Below are experts of layer 4 (counted from 0) of a mixture-of-experts language model. Rows are named router (the router's row for the expert), down (a neuron's output weights, with its number) and show model dimensions 288-319. Each number is 500 + 50 x the weight over its row's rms, rounded and kept within 0 to 999. Numbers have three digits each.
After each expert's rows: a language model's description of what the expert responds to. This comes from a sample of Wikipedia text that the model never trained on.

# expert 23
router:515552444558572473450444496509452562539448551567451446460539460450549441455448535453459546566552
down0:468490475471422462429475499494466488494480587555468446494525490572471589523484524446492463486535
down1:516552540501541543500468465438554445448565561517582476496497532457448546497567550507420457398535
down2:567525530491466493558586449509465550458478460502527467454508502547464505531479519531540485424488
down3:576585486449482453500473479414424468483450569495492379470412516564543543464483470497508547496439
down4:578496512544444465569506486483502480465517470565446587465536523549488526401446566487510565582627
down5:506540479520521487496529522495495477439502387450516458568401518560452575421476383502476455473574
down6:529464536438566457510420600456493506439429486515550573390498490520519535441547488523506493457416
down7:506473404438634448445513423484567526454561450517447495508568525577454455521470551543540515538482
down8:476426399516503520458515446510452516490475449471571501442544565486550536486535541525374560458575
down9:420519478506541503453443421561596473543518505535534464479464514481513579534600511500496497406455
It responds to: Mid-clause content words. Content words and prepositions inside a clause, such as Europe, soldiers, four, to, at, plus date-range digits and dashes.

# expert 0
router:547563443560558460448449505513450526555445544554438444451544464443552445455454539447451548570550
down0:446429545453450469593560515443542544409468506439522509469457503457511496464500559447547501446538
down1:471499503497611558460493515446507453536479583574478438585376578506496461529491501555550394503467
down2:511457524572448514481479539469506514498472462431567475388490515575539486547520544508514483440562
down3:575471410399564535581490527474486481529560429461510478491466531537483486426472441616464545538555
down4:569555513476451529413436560441430432601500540526497424551532506521509509485545492494561502541453
down5:489483500493470477547518535523510523491526441525434487517456460470596433514512488477457544448382
down6:541457475560497535525451561552443596520567545416541526439468612438431537545439525454540565537464
down7:591602412463436449547485517551550467472558480512510434534497512538429454458532487472483491588568
down8:411515441531519530483577409517445453480498494455580549585488497508513574616504443595477482416462
down9:503374485471451481510503486384493578538550485538603590477512631510505500519555563573536481447484
It responds to: Table cell separators. Pipe separators, blank cells, dashes and closing parentheses in wiki tables and lists, such as | between cells or list hyphens.

# expert 4
router:500549438570563473447451499536438525555442546554442451453544455441545445446445538447446549548543
down0:574600531524561410464496561440493534489501470465445405509515549457539431552455513513538408452439
down1:548535480469516445535463514433549568469453452500538519588480545521499440410522454546538558601488
down2:484623394466432446508561456542392522473536409447573483538568501545548476532471422502481477531478
down3:556492509466524508543495449461567531647520444435459450583378477416546484523534447531437564577523
down4:583464521487502530515481477471557466556486579456433536437467641506455461518562558447566499528531
down5:514532570577535586484458482561419488439554510499542501482471518525383498588489555503409520507475
down6:537509562543537446500575546498540513534419489558538483499456566586478552426514555609499550581571
down7:542531431479486431567554463536573509496407558581471441472557523456516572522526486482569498425552
down8:575550534517511472505466556578474606586483578513471500454522456474488509457543466512405477582441
down9:470412544411556550440444474465473535469465469486481507425480574502566377576441598454469505491555
It responds to: Punctuation and table delimiters. Commas, periods, closing quotes and parentheses, pipe cells and list line breaks, plus some prepositions like with, for, alongside.

# expert 55
router:496525447517526495438441490522438516542438527553501501455547484447550444452477520427433540526569
down0:509413529490596448528498479585427571462508577605499587493422471420573524397511463476587496454455
down1:463578500459564561434473472518505545521579524462467539539546511517473581444475507545498506497438
down2:530501468549477500363497567546441460429526459567489482500401463552532538441513530531511496502461
down3:515583423544525456526479508486476445428450477476570409593526597502471420364434476564455544577404
down4:513512502474583474515440489509525541460407500502532559553536575520549471442488527464487491523513
down5:519505465499416562565514550459581438521555516391539612518512413440433533511476500533434457493479
down6:577529458459462479459438473540455468405481529491548420464541416403467487437534378408437558514537
down7:445485530492555466501558481473571603447476554457491480488388460508455515527533541511492503508532
down8:460453425560456556425519390413473572495482567467492418480450500546533542475530522555532548439494
down9:515507563493609509447524451498496562525455522552412444447456513475488494529483547491557495510417
It responds to: Years and table headers. Century pieces of years like 189, 194, month names after On, wiki table divider rows, and table header words like Track, Water.

# expert 21
router:520542454543559458434439485514449559554451548557426416447532468452546456450445546447448549556558
down0:511583509484529534479416507487550633391440528498442435492441515509483549511516515478477488505486
down1:581490448432504528609509489451415427400444454534451477604483529479537552447533527440550477413463
down2:487497531483496428511490464556504505514521484526524490578492483491550589440481473428415447532537
down3:512402483386509479442495609542399397638492534509530508542558527491472453505554486509572489505504
down4:505492515526555469542569447476525578527498526408514408445552433555503467486449479479476518458418
down5:429467570483541580397456482514512463512561493562521458485395448475441511525474465432517386466538
down6:540470524515434493472495432582521524522546485531450436460477589549428494378526467474485483549551
down7:473433480557457484543605471550532543460534508558430515528469474529568551499525475585385526536452
down8:461632485608487477537449505506478578474498519505505440465566579513583529417462512476523460515508
down9:578478543586456434489586444480430448604526533462455534490500592468481506558525422467527456453524
It responds to: Prepositions and connectives. Prepositions, conjunctions and articles linking phrases, like during, through, and, of, a; also symbols such as %, ·, dashes and mid-word pieces.

# expert 54
router:499535443535528455433447502523439525547425529549506500459532469448557447430464524438448540524534
down0:549528548543474422603519518605541499388436539554438509544443454544493422517503566506511506479439
down1:466439407521452521528505589575578467295486516590446456446473432516484500485485529438516439448416
down2:568522475448444562440500461471502540541527490394450499512497481561517514498457386533553540554548
down3:501544475358472554527470574413457483504436426606545521415423538430488465534537537548568611551504
down4:413528332473439540530531457587497485469545526407520504467545583424522518437534485472540446466449
down5:525448467512452539505491513483575456536421465472526375605487498424491496571536423476480564477470
down6:508441491547555493506499441592465477559450583490574567482559561414477486496476535501503537517465
down7:499530560520476437544408498579547590435459470461464388551517478562518491554475485502472489579488
down8:555551456431522492420466531616443555563597520466517428437496460572527541512505454460416461508493
down9:536457500472491493571533503536501573517471474431578522505511537475478535369446589534485613553461
It responds to: Heading and table markup. Capital-letter word starts after headings or separators, table divider rows, and codes like DST, CET, NW, UD.

# expert 37
router:521563452581568465435450502506446519532448543570469427468522483445548439458449521459465546547550
down0:481517539492457509583391556495486577509457460445524458475462508525462530591476536440551416431555
down1:475520548519515579505515544595466432526517610532499509536493481424547538500475498445429538520467
down2:475567536501524480530530484415527516468532495511493455498530568623547506521412425594462539492507
down3:531501455446491515439508476592456515397544475515403548529484446454496447512473529448529485493494
down4:468429486513503511486438468521495537491445482512587413513518408559536516469449459561459474444497
down5:508586508459412511547476492575521422529425392483526511589449554425452490556540512506417485412534
down6:446561536530482502505468513568561434587429379479541487432408431459572574564425520480457514562478
down7:623508439539581522465504496591456519463460519445503477455447602412394549432484516467522478484452
down8:433499491515551398536461475545486467551494550477505475475434466506458404503490506496547449523439
down9:445559478462480525556427459442478496540509486569508528588387491498522499554543500479521525595537
It responds to: Words after determiners. Words after the, a, his, their or an, like the 1910s, a position, into service, plus second word pieces such as -ual or -ung.

# expert 61
router:491551449523508487445451487538452515542435537551507491477543477447551455420473526433449525522557
down0:494502507489538596484468576471543539562484543477449578486570546480557531438561547516519402499452
down1:528485565444485481437526455546471532574467555510559511553429477500501525492437484464564543515520
down2:473581397480442505376504594603601508505449528525566494429559529446528524563505510528440482557516
down3:427512464540474501527496506510499560447451495469474564536473435538521472536553556452495490455548
down4:466498527572384533487352516475580565437552553476447443535602364623444481455591458627504618450421
down5:395421490500440543465575401495518515491523484411521511488445455530385536525443550531526484424430
down6:434502470606602465437520487505466574422460448484504456544483585609484483427505573535481527505498
down7:409532540566532501507501504459510524423495522511393533564463430483551529640563521553625445411325
down8:507458495510555513496475473570474499445464472540522550571507593588467598514436534560490532493448
down9:521469464485466541516553385403485556495464516540496545585535493548472491445513360508597617494581
It responds to: Word-initial fragments. First or inner sub-word pieces of rare names and technical words, like Ta-bern-acle, Bel-k, ph-yll-odes, C-yp-riot, ch, sl.

# expert 12
router:510553460565559461439451487507457546563444537562451454456535466437558448449445552449447566561554
down0:477453490537474513485547520573465617510533431565548553498489440562522555478494465450529519544486
down1:512426518541504549468551520459472556580535576488568567387555462519519593628434445486525513492449
down2:356517485451557463490496581473498554443510488407541528395444580488530466473488447504498427467544
down3:458505521444498432449502527481569531516581412530536478504544502466416526454551421612486470489497
down4:562466423563491479421425489566423460442517426568492491536509479463566442463490539517507548493539
down5:526488484424479541486468528472453549441558569567488482596469455436535549582481525459485446455456
down6:493451487495507462483528408451409507492552408482578516471508440504491475547513629451480541554515
down7:519444449481475522534530492589500545597545486495495445540561469481484513520558439590555597548460
down8:508566405607389472463421469478382425514542491522440516492570596484542533449546588599467518476483
down9:490484552574452495387454638534523461511488525553517475467482441529554516476587460495441586531451
It responds to: Clause-joining function words. Commas, prepositions and connectives mid-sentence in narrative prose, like to, for, also, whereas, and line breaks ending list items.

# expert 17
router:513559445562565473436443501517443549545450553559408430453541475443547444449458548457453550579553
down0:481427472488426587411578475525489525449459562452494512497440543463518466538452381500426492406427
down1:453534508431490495586548470474535401536515437503478470523509516431541483581478523519587427521534
down2:455459510531447488371517461542494537550612451574474425598477448492514563530559488500467538393475
down3:485501516450409487456422554527611521505420427503489603507500557534587551509433479540536408449461
down4:492526477564492482486502479529426574506434550540497557505600497467470516507473446548441539542433
down5:536521469581536546480490501394525394487556509488404484539481542439544446521482565439418419475606
down6:471516527418548534464475474533504651473519472462516480440503440523421509474537509547562512576466
down7:528519461515522514426602509410631519556511443448489537461414449556503477490497487498508508498524
down8:565470509589482442435453528514491544488580531474509594605562510522522499440559556608571412518459
down9:457482430527441495421494500541563541501544500490519540620576545452463510520527642492465502490481
It responds to: Prepositions after nouns. Prepositions, conjunctions and articles right after a noun phrase, such as of, at, and, a, plus year and unit digits.

# expert 56
router:496541441531531477442456498524437521544422536563491487456532471452551438419460522436438548539563
down0:547546451421463469469472592436542522446481549483508461518519539399454442441560478518459495456473
down1:462583479476489464546508526490533541459511539594468405546520502506505434451592451529516465448520
down2:456487600480496503590521633487490420461462505523485490475599542461493442534544529426487491443587
down3:478570503561549489505474493428577495505426565518445456481480512530525514530529509583561551521508
down4:483412524529525556431552512521517570549527544493495469477538483549486499516425527514416480534496
down5:495436526432558556441573637533461479455487443497483454465524591482520539505452392497500506536483
down6:463500432411544465520584431510546516486581487454544464540536465447515483431477484514512424489494
down7:470547503498427506445549555582533543559479567539391471560534453399516473492534438541509501465494
down8:532444488503545536442535457491571479470454514468483459489550402552487356461468468517453558516604
down9:424576466541531576482463605472495488559510475595455511362504531480432480539550479506557506512457
It responds to: Name and taxon pieces. Surnames, capital initials and pieces of Latin species or place names in lists, such as Butt, Q, Ch, and There sentence starts.

# expert 33
router:530554452571573463424452504515450539550450550564461434446536473441534443451457539444450564553543
down0:526502534504542502527445498523484510476579508579473578408607591512524482455516566475556444508350
down1:524438452443498550478509484447503446414552486409436478507546504399581517546474520469505519497462
down2:511423535384497527625479512511484583428441568485426513597395516459555500539456426487416525491464
down3:403485622500538455532492454454479349531474552512631537591452518444414565480531476559556494509521
down4:458471417556498486539630339472518456454532572484515474489545431524474437492462438442447396473558
down5:502527546507506426542506544506489506475534497527482518414553577419478485446498442444473518539487
down6:589603460435556507491514450408516455525406493442506469532488489449486419554523461419541593487412
down7:468519416441444541511520413624502473509553514525536501356431467457501566564516523450474510549449
down8:511522495514549412398513439505528421451445515510558495485454573540583436452509529584451447550458
down9:455472499503465535498569517490404439434559488390580486574547434452426544497591559459516547542459
It responds to: Content words after articles. Nouns, adjectives, participles and place names after the/a/was, such as Iowa, Polish, killed, written, British, plus year digits.

# expert 18
router:517557453557560466448440504523446549550450555562426432452542461436558436452451552448451558571550
down0:510508527528522428460487443498570490555578529438510545585590581602540523453530534507462459486570
down1:509596554490537559455552468438513463507366496536572455466550400534527454460563472481449445436490
down2:503498494470410483461505445518422414480496451538533447420571560411517545557520542459463535591462
down3:497475585412490455559457390621526489555503612508515617534545436510491477444504499432506454439437
down4:503578556460556522508502449552513454587495512461476546469486494467523481459549476509510521453465
down5:517491429421475523435583493474506429458552519517574444492502545499498464507537455465475489516437
down6:412455391550492516430536461494554474510476465549531529469491534502482556423435443473468421536362
down7:476555449565493488401417468565533451598483537496491484495542511452603529425410535537433527474504
down8:560524458483464475461547511452477461483450584466575521563446456533501425546545532544413417474528
down9:563581566489555465552512537482467339551549512529462500472459598520594491457568589423541499381513
It responds to: Prepositions and score digits. Prepositions after nouns or verbs (of, on, at) and digits in scores, counts and statistics tables, like 2–0, 150,000.

# expert 49
router:507553456544551464452448509510442512542435553559494488445550484429550449440475529437444542531545
down0:545509407558425494561523581382478530501521601538503502546548555440514515488448469493484474555564
down1:552518456501495529543477524534419488426552480504540538531494407616526514509499484513507480511579
down2:445464469498545589517487472546546523444545511559502474499564519605517512449529412483502456493546
down3:584458574499599506512496526434539485428469512506495394469427470503450537561444508517391414528455
down4:500442524559509442561468428573547576526533452529447556492536568502394404460565563537469518516496
down5:501527501483481442520465434481566463504537490562536492460508556463550507564480470504415584481431
down6:476484490514509528556468507460548589404564602438486439433480444455458441517429426403534511492511
down7:454548488571569556515477488502485479462523420490522369415509485474458474496492506481516440543457
down8:542436452567514483519543466447514516376545481529502506440524521475569539377524529528479424490511
down9:434473491500590570505492546506500440538520489547465479519514553374517541418589640562494469446530
It responds to: Verbs after subjects. Main verbs and heading words after a subject or line start, like invited, spent, envisaged, List, From, As, plus inner word pieces.

# expert 32
router:531563461567575464426445508512443549544447553558467426442530470441537443456464540445443564572549
down0:531516497426502446466495504482558495592502570536544453511536462558504340482467495465460498451564
down1:515531405556416552492545474492442518509540375530424467458490510543504403477535477633455512506502
down2:437464431517404539461552550505518474434511445451453458610589459589507522541490512610549502511501
down3:444588544393573552482512504528543532539475492475507503489473437542479549514540479517401503500557
down4:519471492466481485458400515575524509464559541544465505517555576458482512391555555487522491446503
down5:473523500476574481576484466503453450518478550472558465586513465456505490591475545486519524404547
down6:507427517531564413426516491553477470510559584543491527485525500497561456557376427451506537508490
down7:551501452441454439515511419543542527574500455525486485470520562459461496404460435408518554506459
down8:563405468513430443557519542543532403475468527583454445489461455452464365421474513515447491514444
down9:516519550489480593482490431515455513513450503472450554417483483545332409590553445455519446502512
It responds to: Name-ending word pieces. Final pieces of proper names and places, such as Tabern-acle, Bel-k, Iowa, Berlin, Manhattan, plus possessive 's and year completions.

# expert 1
router:526566449552553458445447498508445535556449551560451438452543460448544443451462541442443541562558
down0:485492484541520498497473453495520502481520552445556538512499443374441510494544474449511505423484
down1:426565507502550396516557403534481494546510524413484548500399528460513448458519540481481469442465
down2:512511499483532466602513458434507430554416475482489482545521454471477445391472583443497528503488
down3:502570549484529429472514501511484446480451528628591471487453469452421469448423482482478413555454
down4:513472469515475477475496459466507477569535498420417557487464492522480524537602536437596552487502
down5:549599472556546420515422545500566497511459499478433440501435503403525536501512480500436532520594
down6:491555446471506465596478496580462475507471457530530538432463597447514541546611499557521575558559
down7:506519460487480456525502400572505538445498511433472569538467543557419570584457509492486434474508
down8:492555478464566486536449504495542562491580544474487518503456599465458533537533527593473474432553
down9:515460496585500537478404460401462469472429516479548435523506457522447587450399505555479564636559
It responds to: Table cell separators. Pipe separators and spaces between cells of wiki tables, plus closing punctuation such as ). ; and list-line breaks, e.g. Evgeny Klimov |.

# expert 50
router:491543447549543469436434496507442519534450528546494489451544470443552448445472525439436555545549
down0:495480480521514536480465532563346514497566506518531502541511499409472550491469587451518488509493
down1:507530502534473535486483505535463561448557518490524521467541568528510594411517458477485500572464
down2:573518488447546522490545508435440440545498494508508537517547488494418541511555503563521500428507
down3:508473410500569440492456515511566436373436543519492539556565434579475490542536520554439443492501
down4:439405503530425514551504480460553457500511494446506474423539465566502520339494493552494467587592
down5:553493520572499513492569514563621462557508567564493476539508488432438499457541493401479451502506
down6:453556468487550624602558502617603537419428489537524493444580382466565480490461511500471391548538
down7:500541493456404514569471501490475554436440492494530485465468470431533528488545492513533591469481
down8:395479423489488516468367489513548485499588531462472426409549507467452417522509593412490531476471
down9:566581409456554501499450453553490509512461456477603494505500577504562510509526460483464462463443
It responds to: Verbs after names. Verbs and participles right after a noun phrase, such as invited, waiting, surrounding, brought, plus sentence openers like Although and years in tables.

# expert 62
router:486537444526525473439449497533436513536433534565500496467541463439543444429449519433448531521555
down0:479459464429423534503469596504497547490456449552497477560546556478504511494554583499435507564555
down1:491508401562485471572421513429495501462442471575552493525507436486515493538521597490521438557423
down2:416490470534488530450445406562484607511609512568512358500523494535446386546474537473528524521535
down3:520420417486515588557563502487521466438477500564535526586562562491458471373517546513501544521492
down4:484483473506413476537517473463475441509463498447528587531511492464482418577589464518452569543434
down5:484478519461454557457518495472509490433552454451564553560429604529506444486491614535517444432540
down6:535510520433482480527519473553577520536457538549529511584476477585399530460431457546497468470504
down7:528491526489581557586540510490500465513497546432480443497551570570538553542495581501541459538531
down8:434554538558626511476448479470475450461535566503514463570539500499446503586518496438490480413422
down9:476530451545484397522500426471496476474519470446518427468470452441571548513432546440536452482476
It responds to: Capitalized name starts. Opening pieces of capitalized names and words, such as Ta-bernacle, Bel-k, Ul-ises, Ex, Re, and Saint or St in lists and tables.

# expert 35
router:514558452569584467421452485517450534549450541557461420446515470446542452447449533453452551564545
down0:489442535540531536591551535488465565601381439465505557560538499529439452456497571545485580443575
down1:490495517447448515461508506569569585622586485468598457476501492507428404565565494559434458508413
down2:519486428449533477535506491522505473599470534479474572580475524589503469485571503482603512438551
down3:432611544471532553531537573477433382438415546479443466504584396403503502499480491580476464539477
down4:539591465447482555489376500418436553487537550445600526540467572415519520482470474485497524583564
down5:460473554503556578515545568487493504455489532429521527525439579463535479544503488442499513536435
down6:572421496496521491535528474526553554547497492418421577502506405463455428515482506520427491491441
down7:381541530604481483518592485487602575494483529533540525451540507514491596498491490448424518459487
down8:505506463564518418492524441540531489518431567465592482474495433538490429510446531494525539398532
down9:514494537466502553473528599532524442542552583565488477509501560450348506435517480526474458583464
It responds to: Names and word pieces. Personal first names, place names and the later pieces of split words, such as John, Worcester, Quebec, copro-cess-or.

# expert 10
router:523572443560560461460455509510443545547451559567439451466538458437549447435458530453455548568547
down0:466500456374419610599556541567518426441505473541455430525438482501492484516475556451406502527471
down1:542494469536427449522520640556510547367464525485551537539432497588482448462477509400583523536514
down2:409460485537457460526501535558504528482450631488531514457604484477545437463510584494537546523453
down3:488547480581466447499563516415520460572532526495488528507497526584532556431468550465457479540492
down4:474414489432556475450424474482587405507403438502433410505474484496475424456510429455407524497543
down5:498493451374541434594468502509546501431459601461498550479577534502485476463474532549460506372521
down6:582529481475519469481500522498508489571451520542458472456478481497523410509481496467442500510588
down7:450534555487527529449502446543486549534603418550454555479482513518555357473491475539453538538572
down8:483577534498467514536528533524503487554513557580518515501440546613580557586571447593472428462553
down9:631498529512568607415443457540495528528510462552495545501455489503426502572537434574477510433502
It responds to: Clause-joining commas, colons. Commas in lists and after dates, colons after infobox labels, and function words like the, was, in, to.

# expert 5
router:510552446557558475448445500529439525554443545559437451451536466435545444444448540443450559556544
down0:526532429400569467439471487372525492531431544511521534522515511491508497552425500458467415546521
down1:565467443506500461492522499477480452426510453466565448459465514457556489495481543556597471508623
down2:554542498483581519530450509538582510531527417388587462533573513501525600424512535512571480507492
down3:538439509510571474543504458526366479552517467445571500454543493522560455525533487442528476554541
down4:463537524563452439535495598509546649464491528459552418476505532502376535497491561572538493498485
down5:511547477469533398445549508487517627385495441530536421469533473484441486461555502503591586436455
down6:495438386512501582455469406474479512382521557406612453528548508539506621624561487421481532606429
down7:451489561511467476571509506407513549543579538589459518442499537508541466493482616506501476529530
down8:535517444468562522488528412530489517470490512463513502472502416508464527494528534529528569505477
down9:457543459463519518446475552475466485502600530449503570492523518569412491538545498533497550503499
It responds to: Function words, punctuation. Common function words and punctuation in running prose and tables, such as the, in, commas after dates, table pipes, closing quotes.

# expert 36
router:521561460574569467429451489508453535539447550564478427462525481454541444454449531456455558558554
down0:514437522489578473559446365533458491569505419557468498495472555459550468469444537528497494517465
down1:558511423498526488466519513496535491562459456479457524482401581473530539546536499422452548465380
down2:463511523524420483559516504546516525460441561482485472485406539440446465538516473551440534477621
down3:553465593478517446489492530496555560443466534544479490485458524564484469496441629494466553568476
down4:553506449388538570462468483604501426444472548492600527546468531425411475488451537421509479541565
down5:423560502583492439526437451542447541459387434458565474531512403451606500487467577557500454553570
down6:502540449397509493500395510502613478509544493544402432455633490559507426450404469461493420409512
down7:517446546546447568550615551467534505369459506496620557499522516471558488552488477549517536485557
down8:511554429557444549479542474486585595456366464466497508444544479534546461452548533552507524426453
down9:533518459517487552478500579507541340474517506485590547486569513563456422455431471472511551517468
It responds to: Name and modifier words. Proper-name parts and adjectives after the, a or his, like John, central, Cincinnati, UEFA, Hindu, often starting a name.

# expert 29
router:526547459554562463425447513511455558554456564556451438444534459437558439460444540445442568567546
down0:561414493495415492509461419484451546531579463531525487428498437540573572508415531504482523587575
down1:585447559522529528587519403431546520518432454443493551453436433530474516498517592397568478418539
down2:420441399556546482426471509557455436520402534466479469513444522571421385491522505481521538502502
down3:455566561569542513476519520600470414574494438488416522488532594448469483440492529437508523543510
down4:550481494531514454548465581541425539569402493458502404471471513460490433525592480584480462548534
down5:513506436605482493477571485535448511439484539471619497472524466516462478459548451458427527463585
down6:462520567445438436575531493576524573535471556506509461515496529565456421437504530526507465557566
down7:486552434434467525572481531576481563486529380478552590501481558561523535561433459442543534443438
down8:443480620472510551490509485460580534465454558440471468471529501606499541525492575475508501473460
down9:508488550471512423502527597552440401466422522538458566533520403449443474421555486534497416490476
It responds to: Nouns after determiners. Head nouns and name parts after the, a or his, such as institute, stone, city, Samuel, West, York.

# expert 2
router:529556451562560452460452491509446528554446546565481450449540471441548442441463534447454553554548
down0:562470493514566485548468409426488418558479481525547600531523464547510524465543600560458512409602
down1:603477478468410401556430510486513496512501475535537608546448584486492542500481459520555510416545
down2:484490441483496539489483588497519485552577478534582483501475471557533538517399516494422444516613
down3:424389497473496379492498519450451479544472533482485426501416476601488530394537540449522488486413
down4:543601474420425471494573530438627547546586539415467454550555496540495516539463438466484398467564
down5:497587578488525520446486542622406491428475415412480445452407487530419443485545485610439444452561
down6:459546562584570540516507520424561420466492509494521381482457452565425467486446515562502504532510
down7:507487391575469499511508464511589622481597440494446533580489426473560593404528531456487565446516
down8:528592449523517470474534502564541546455504469493470561424438492427584492475436472620509415423459
down9:547460471508582547491493535331579482517502558452449512532535423533451605519420487478384510517411
It responds to: Table cell separators. Pipe separators, blank cells, dashes, periods and closing parentheses in tables and lists, such as | between cells, ); and ).

# expert 11
router:526559446548561465457443499518441543552446558570435450451547457431562440450450531433443551565552
down0:435551456481528599451532427528459451466465467516404438541471470561599487371476402495449417487430
down1:547520478590532482535478560552346549518477482548524522486441579511520392501567437464494510470584
down2:534412455394505449485544506515427517424540450462427432500470512435462516508470420560495507490378
down3:452586503565411404481581503563506373440503507487492451542476593485475573492456522468567564535439
down4:494555473500430487450517474456541440512471517460468545468521530478452575521514513518552488458486
down5:627510456530510394510422439511518592400464471503480544556487406519512558577470564473522545499534
down6:519536577419546487490509499509541517540481606577522525401490549491500475534481515445471417456565
down7:468431485465532515554482541458496447483468507552567394450488558457430421565481504380413440383560
down8:519519581502458517615489483482424491542514408507496462394454541549488553532526559541550415413451
down9:481490519509551566513462532479569404576464551344512481474529515412608524503431466446522508505400
It responds to: Sentence and row boundaries. Tokens at sentence or table-row edges, such as sentence-ending periods, line-initial The or He, row pipes, row numbers.

# expert 48
router:497546451543540463441444495505436508548447555558489481437534464433553444452459531432439567542551
down0:488463481578468556472500435534426467421554494434436584410398526493473441438466563509442478449473
down1:467578538481466601609468534610447513489505491516483527456510466554583428498503533641486570423503
down2:485504567485503453451407457508550505407483455505592468432511507502552611410442569582497517535613
down3:448471410556598539435475465542520506458409535558479502536491483546505436517452495530476475524485
down4:449537514516537497535547445555458533609520507458499567478467513558475503505591458431487513486468
down5:470522453456471387496428560517502480488486481465343526522602534498451475402451638566544474523537
down6:527574468492429475479522571499460498527579347477513453461459476527492485409524428469522503436486
down7:454424448550439506564551479618484542528458512445482478527461461518577430524519553435459530431489
down8:473594548554425492539496599478446467556521476547530514620506444588473445576470456507512434479557
down9:446443521514526455461536472529492527435444437490452400411510487535438499472532524403485393514595
It responds to: Heading and label nouns. Head nouns in titles, infobox labels and headings, often followed by of, in or colon, like functions, Secretary, Written, Opened.

# expert 22
router:511545452574567469449448484511447539559445545571453420435532459448558452451432550456453547567553
down0:448494409470535460469493431486515468447499488556531546477548548508433503430472463603514543548534
down1:474446482493544518572505553508461588522508496495485398439483569518504439537404448492492515507560
down2:443514416498518458476422497528434515464517432526516419491392480509504473455516469642532543502538
down3:511486465500513452476542518495471508478405486448491508514470494525505465455492457477467500610453
down4:524516460435441513558513455481471385486440550513531464573448550510429418421506443525485524507479
down5:443468441537535552484511506489533481445359458534510570511476534573477408478504566514534547496489
down6:554580437483618488519565449437503444471486520463433465544417511500517572542542412553454578590510
down7:526469482538520619457500579500525516473438450518550521519581470489516468504441475528576538497414
down8:555413448541461456451414518523552548506510500509626458463613449484572458515518491459449460442530
down9:458448464484550515482497448399461419552463509460544483581501456440448462443574497462507473540506
It responds to: Mid-phrase words, brackets. Nouns ending phrases (Europe, Park), articles like a, opening parentheses in table cells, and list-separator symbols such as ·.

# expert 57
router:493547438517535479438462494535447498556436528571504500477523469436546448416462517431460531517563
down0:460559459627449453504424555473510418525487505459506493442576443456513631493490458572553574555551
down1:464467509502426535491472447484428608517571496551497547549534536574435463534597468491455506475492
down2:516433457444477559541451513460533485475542474581468486562448486565568447578446489501512605487491
down3:483466544511585421520522473449477527528495552566512485401579519455510485410455523412479559577519
down4:478454441446512500479457460514470417483489566469542483403470464588501593448509412610527453473535
down5:481553413516536436474485466531600468599524474440498508476524458514565464541508532613546485475470
down6:496510458472511566559586441556537544509482427473587422473494430540449505480550482547495489549483
down7:427546504538559464539431415408569500502570533506440560539391454623480491551430458527560433493498
down8:438490537564497536484433574521443522575536506478390510590486498473531558481456551456417567495451
down9:521584481453512495510441488492477462470458481503423462525470576478387477521433445436447484460528
It responds to: Months and mid-word pieces. Month names after dates, mid-word fragments in foreign words and names, and words like adapted, compared, mixed, successfully.

# expert 3
router:509555449570556456446451490531443525555438540554452456450550461449550444447448534447448551558547
down0:538472439463500503462504595506570555460474542499504543567505514485558590573546452484521541513483
down1:484493415517487525514531511433500500529546525498492471516513520510559575494417491550533507408451
down2:498459480471512477483478510448598603457603535501513570505548484575478556460527468514425445553430
down3:545532500475534411563528448484445518449404464545490487521458492446440453492428526536500482519462
down4:436454622379507485567441501450460447517464447471497543540452596604510476394545463549539451485482
down5:476594621455451521535504436509502536480531461476454445530501488503432529469445593449451493523493
down6:534479546518495498492528464528563511546483547499545498515578425506526498571389526505560560521564
down7:512466535513465498469450444505416456476429471421506490547470505483519524481500521531491480589459
down8:487534559483496521438490526436475588552537505423438512546534457494463444420534490484452472496491
down9:508547524523460511498510471500467509505489502457628480570566617416506504503490508531460497431583
It responds to: Punctuation and table separators. Punctuation, spaces and pipe separators ending phrases or cells, often in tables and lists, such as ")." after citations, commas, "|" cells.

# expert 38
router:530556459586568476440445499504450516549447544553466426457520482451539444460458526452457552559557
down0:549526523571443529427490536419530442414548466553450473469542502499489509560481452506475435492467
down1:460424458590569436572485463453498486519463636426467445568569527508499438429452573509446529472444
down2:496598493388538504514507490482530412474501479490568500509499441435487492478538404506519526460586
down3:452621417528548493481515348508485548512517457523478425522557559532412512563488453490502538556508
down4:500540537515565500424495514559434529517469545553578513532494492450569517466642535550509548440516
down5:399518430501564540495510487469472486439469537414372452440488532485533488528378492536491533608577
down6:547568428543517515552421561463530496445562453559533603464549491440559529476529527560448477527546
down7:450501504565486505450429477472542567521441440521544510437574583463572512404514504482459443471527
down8:554560480549554537486629499546550451474553502552464501563505485477508465447521471442607559545491
down9:582660524633510465462474384513474531524493478514589523534495563461518449434512456505477452442515
It responds to: Mid-phrase content words. Nouns, adverbs and word starts after articles or prepositions, such as Camp, desert, mostly, briefly, and digits in chemical formula strings.